From a checkpoint of a small mixture-of-experts model trained on Wikipedia: width 128.
Below are experts of layer 8 (counted from 0) of a mixture-of-experts language model. Rows are named gate (a neuron's input weights, with its number), up (a neuron's input weights, with its number) and show model dimensions 0-127. Each number is 128 + 24 x the weight over its row's rms, rounded and kept within 0 to 255.
Before each expert's rows: a language model's description of what the expert responds to. This comes from a sample of Wikipedia text that the model never trained on.

# expert 25
It responds to: Plural group nouns
gate0 [165 111 148 130 112 113 163 143 145 133 162 169  89 136 179  91 143 123 105 150 148 144 145 164 120 175 106 129 120  84 121 122 143 144 143 135 166  98 150 127 123 112 116 100 158 128 127  90 129 137 114 114 107 137 157  95 141 133 147 147 181 137 123 142 123 129 114  91 140 137 124  95 142 151 121 150 109 143 163 140 131 122 145  87 143 185 173 169 157  75 110  83 123 107 182 135 100 128 144 108 121 129 129 153 105 166 143 123 152 103 136 127 126 153 111  89 121  98 137 108 166 112 144 118 157 151 158 126]
up0 [172 143 172 122 122 137 151 132  91 118 123 145  82 142 169 156 141  98 102 165 172 118 160 143 103 157 147 152 117  88 142  97 134 114 104 150 118 116 116 129 122 154 130 133 140 109 141  85 148 163 116 109 100 111 159  95 121 155 123 142 169 130 128 112 133 115 117 126 107 125 141 122 127 156 131 171  69 168 165 199 103 109 152 121 142 134 185 122 166  87  97 116  97 124 152 133 105 115 143 136 123 106 131 137 119 140 153 131 120 108 143 132 169 126 136 152 145 102 131  71 119 100 110 142 118 133 132 119]

# expert 55
It responds to: o-vowel middle pieces
gate1 [123 120  97  56 138 141 105 130 126  97 125 146 121 111 114 134 163  97 110 106 153 137 146 154 148 139 139 115 148 147 156 108 151 108 118 168 140 185 106 129 121 115 119 115 145 153 135  97 130 151 120 139 153 119 123 121 124 128 116 165 163 133 145  92  92 137 109  89 157 154 130 146 105 155 105  93 131 128 158 153 156 137  60 137 146 121  95 119 138 193 147 158 167 180 132 160 116 108 140 131 148 109 116  90 133 111 112 141 140  90 149 136  68 162 131 116 158 128 129 131 142 113 151 109  84 132 133 126]
up1 [158  99 131 125 144  74 134  99 156 160 112 143 144 109 144 137  90 117 138 158  93  97  91  92  90 128 119 146  88 138 139 138 136 149 183 145 114 160 129 163 156 149 123 102  99 169 111 119 142 106  97 144 134 128 159 137  96 119 196 122 143 153 144 133 132 147 102 137  85  94 145 135 135 111 122 149 138 127  78  97 130 141 122  99 121 152 123 169 136 118 141 164 134 103 167 129 158 156 136 112 174 128 126 127 121 151 157 140  83 121 127 107 142 128 133 100  95 132 133  96 140 147  91 151 145  84 144 117]

# expert 18
It responds to: Occupation nouns in bios
gate0 [103 144 116 122 154 140 160 179 155 122 104 138 106 119 149 157 123 103 125 166 128 102 149 122 134 132 107  85 104 182 107 141 136 121 142  77 149 111 110 119 118 140 160  83 128  98  98  84 155 131 139 102 123 148 167 132 120 125 152 117 127 120 158 150 147 122 166 107 184  89 193 134 140 120 128 108 168 174 116  71  93 134 109 132 153 152 131 131 147 136 108 145 176 117 126 103 123 103 114 121 154 150 133  71 120 118 153 111  96 137 162 121 119 131 158 126 122 117 157 119 143 150 140 114 125 124 157 120]
up0 [173 120 146 139  59 143  70 105 115 145 163 116 135 152 113 105 151 118 122 123 122 108 134 138 120  71 138 157 106  92 122  95 160 130 165 152 141 147  83 146 136  80 136 149 119 116 115 114 110 157  96 111  78 107  88 123 141  82 113 112 152 166  88 120 127 130 119 112  66 128 110 130 115 131 164 138 123 120 141 172 157 129 114 160 133  98 142 112 133 117 140 140 129 126 108 109 100 143 135 137 107 119 104 174 127 111 103 105 154 138  96  94 164 105 157 131 109 146 136 144 121  95 118 119 144 141  99 129]

# expert 37
It responds to: Adjective and -ism suffixes
gate4 [115 123  95 106  90 131  94 138 112 131  96 135 142 105 118  91 124 139 111 142 142 154  91 120 120 107 166 123 149 105 129 151 121 132  95 123 122 152 138 165 137  60 115 133 140 135 121 170 130 173 147 142 141 196 119 141  97 117  84 163 155 159 141 127 145 114 137 118 107 151 133 122 105 123  87  88 107 126 132 112 123 125  92  77 101 116 111 143 119 129 138 155 161 128 131 129 111  92 137 133 127 155  91 114 116 114 119 141 150  93 158 107 110 158 152  95 107 120 162 123 163 134  88 107 131 122 129 206]
up4 [113 135 128  87 118 114 106 168 139 162 124 106 169 116 151 128 119 127 121 138 149 182  98 165 151 115 122 111 184 122 105 119 128 137  73 119 149 128 136 122 139  87 122 132 137 121 115 152 160 160  90 134 132 156  60 106 136 101 136 126 122 154 154 135 109 147 127 149 155 134 145 121 133 114 110 129 159 103 132 148  97 127  84 140 119 149 138 116 143 108  99 202 163 184 122 118 126 137 131 108 119 156 164 104 124 141 130 116 174 151 154 152 156 115 119 170 148 147 167 119 126 113 120  93 139  96 115 154]

# expert 5
It responds to: Place and institution nouns
gate2 [123 140 169 107 157 168 125 147  92 127 198 137 133 139 104 126 162 100 112 120 143  98 124 151 166  94 123 196 124 153 110 122 126 107 103  95 109 131 121 142 141 122  93 149 114  99 114 135 127 119 146 164 174 140 143 168 115 106 123 168 116 119 134 105 128 159 116 117 123 118 146 131 160 136 118  81 151 124 160 123 120 133  88 151 156 172 153 164 162 157 164 126 156 145 135 115 107 136 136 164 116 122 138 138 117 111  95 128 132 127 141 184 132  99 120  84 143 120 142 158 188 109 147 122 129 141 126 102]
up2 [120 102 171 132 128  95 101 134 149 119 141  91 113 130 110 125 173 150 109 132 149  97 100 140 125  86 166 151 139 143 142 138 123 107 108  99 113 113 142 124  91  88 126 163  91 116 116 130 145 158 117 103 195 119 130 155 110 122 141 153 134 159 126 122 139 103  99 133 167 126 134 144 121 128 183 126 128 113 154 112 174 104 129  88 129 135 135 116 165 128 143 152 137 111 103  92 155  89 147 136 127 142 206 114 154 147  94 129 125 118 125 185 137 117 141 127 137 129 140 123 140 160 177 128 181 145 147 146]

# expert 41
It responds to: Numbers in coordinates
gate4 [134 112 160  93 161 131 159 113 100 145 156 132 116 118 136 123  93 150 149 161  70 121 102 153 139 134 144 142 133 193 129  95 158  91 182 138 132  96 104 117 194 121 182 116 143  90 119 117 142 132 146 138 116 160 138 107 147 155 156  87 110 109 143 119 115 177 119 105 146 117 167 151 130 144 178 131 105 151 149 126 162 123 164 136 138 134 118  75 151 119 136 119 121 134 117 117 134 144 105 164 103 147 153 133 101 105 110 136 187 122 151 133 133 121 113 116 108 126 159 138 142 157 125 141 110 126 127 141]
up4 [ 96 132  96 101 115 146 114 178 119 155  94 149  90 117 104 137 107 146 142 130 137 131 136 125 153 142 126 100 145 142 102 112 124  98 120 127 137 102  96 147 152 144 148 146 144 140 138 148 133 139  45 100  82 172 119 106 142 125 190 108 110 110 139 121 127 153 131 120 163 133 123 111 138 122 154 129 144 114 114 136 133 133 118 133 104 138 149  77 133 107 127  88 134 177  74  98 179  90 118 182 129  95 158 138 136 147 101 147 131 133 175 159 160 151 149 127 125  96 112 125 149  98 118 116 143 106 138 113]

# expert 57
It responds to: Digits within numbers
gate4 [150  90 117 101 152 106  90 151 112 129 143 140 101 116 122 111 165 141  93 103 139 136 124 131  97  89 131 114 111 154 112 109 122 181 101 112 160 125 132  85  68 132 137 120 114 118 120  99 150 119 131 174 140 129 127 110 135 106 160  96 134 100  81  70 125 155 162 114 141 145 132 143 129 131 160 120 109 167 128 144 146 108 147 118 124 126 164 142 125 138 126 117 138 147 140 107  95 142 142 114 116 119 150  92 171 115 103 127 104 119 147 137 156 128 114  95  87 122 118  60 125  78 116 162  89 174 142 155]
up4 [ 93 166 132 132 104 123 155 118 126 119 109 108 168 135 135 140  92 119 157 149 129 117 131 115 145 150 126 141 150 105 150 136 141  93 164 159 107 131 121 162 190 129 137 129 143 131 146 148 113 136 134  86 132 129 130 155 119 159 115 141 126 128 184 178 123 100  94 143 124 100 125 124 119 139 111 138 157  81 119  96 118 136 112 144 126 124  91 130 140 108 133 132 106 117 113 136 178 108 113 139 142 154  89 172  86 140 168 121 140 133 125 125  98 141 130 155 161 128 132 199 125 190 142  73 148  74 118 111]

# expert 29
It responds to: Capital letters, apostrophes
gate1 [102 123 151 139 129 144 122 147 167 115 133 146 126 139 109  90 122 123 142 172 128 116 153  88 103  99 155 134  80 131 165 144 133 110 120 156 131 129 125 177 128 140 127 154 120 165 104 139 101 180 167 118 117 117 129 169 130 154 119  98 145 105 159 147 102 141 165 151 141 160 150  93 113 161 133  99 127 119  85 121 152  98 136 135 116 153 141  97 136 146  88  79 112 103 120 150 102 158 160 142 132 131 119 110 119 108 119 136 157 109 126  96 103 104 104  76 110 135 123 103 172 112 117 154 187 176 122 149]
up1 [103 159 144 143 158 129 118 127  94 125 136 145 106 173 113 121 155 133 154 142 101 101 170 107 136 158 117 199 179 125 134 123 107 184 127  80 150 107 138 138 128  87 107 123 181 109 109 109 118 142 147 123 152 134 157 116 159 122 119 134 143 165 109 121 107  78  96 118 113 123 124 124 159 173 119 156 130 108 140 135  99 130 142 139 105 172 123 119 103 121 159 148 166 140 100  97 147 120 123 111 179 106 169 132  82 151 126 114 127 134 108 125 162 148 133 180 114 137 124 162 127 116 140 125 152 115 125 119]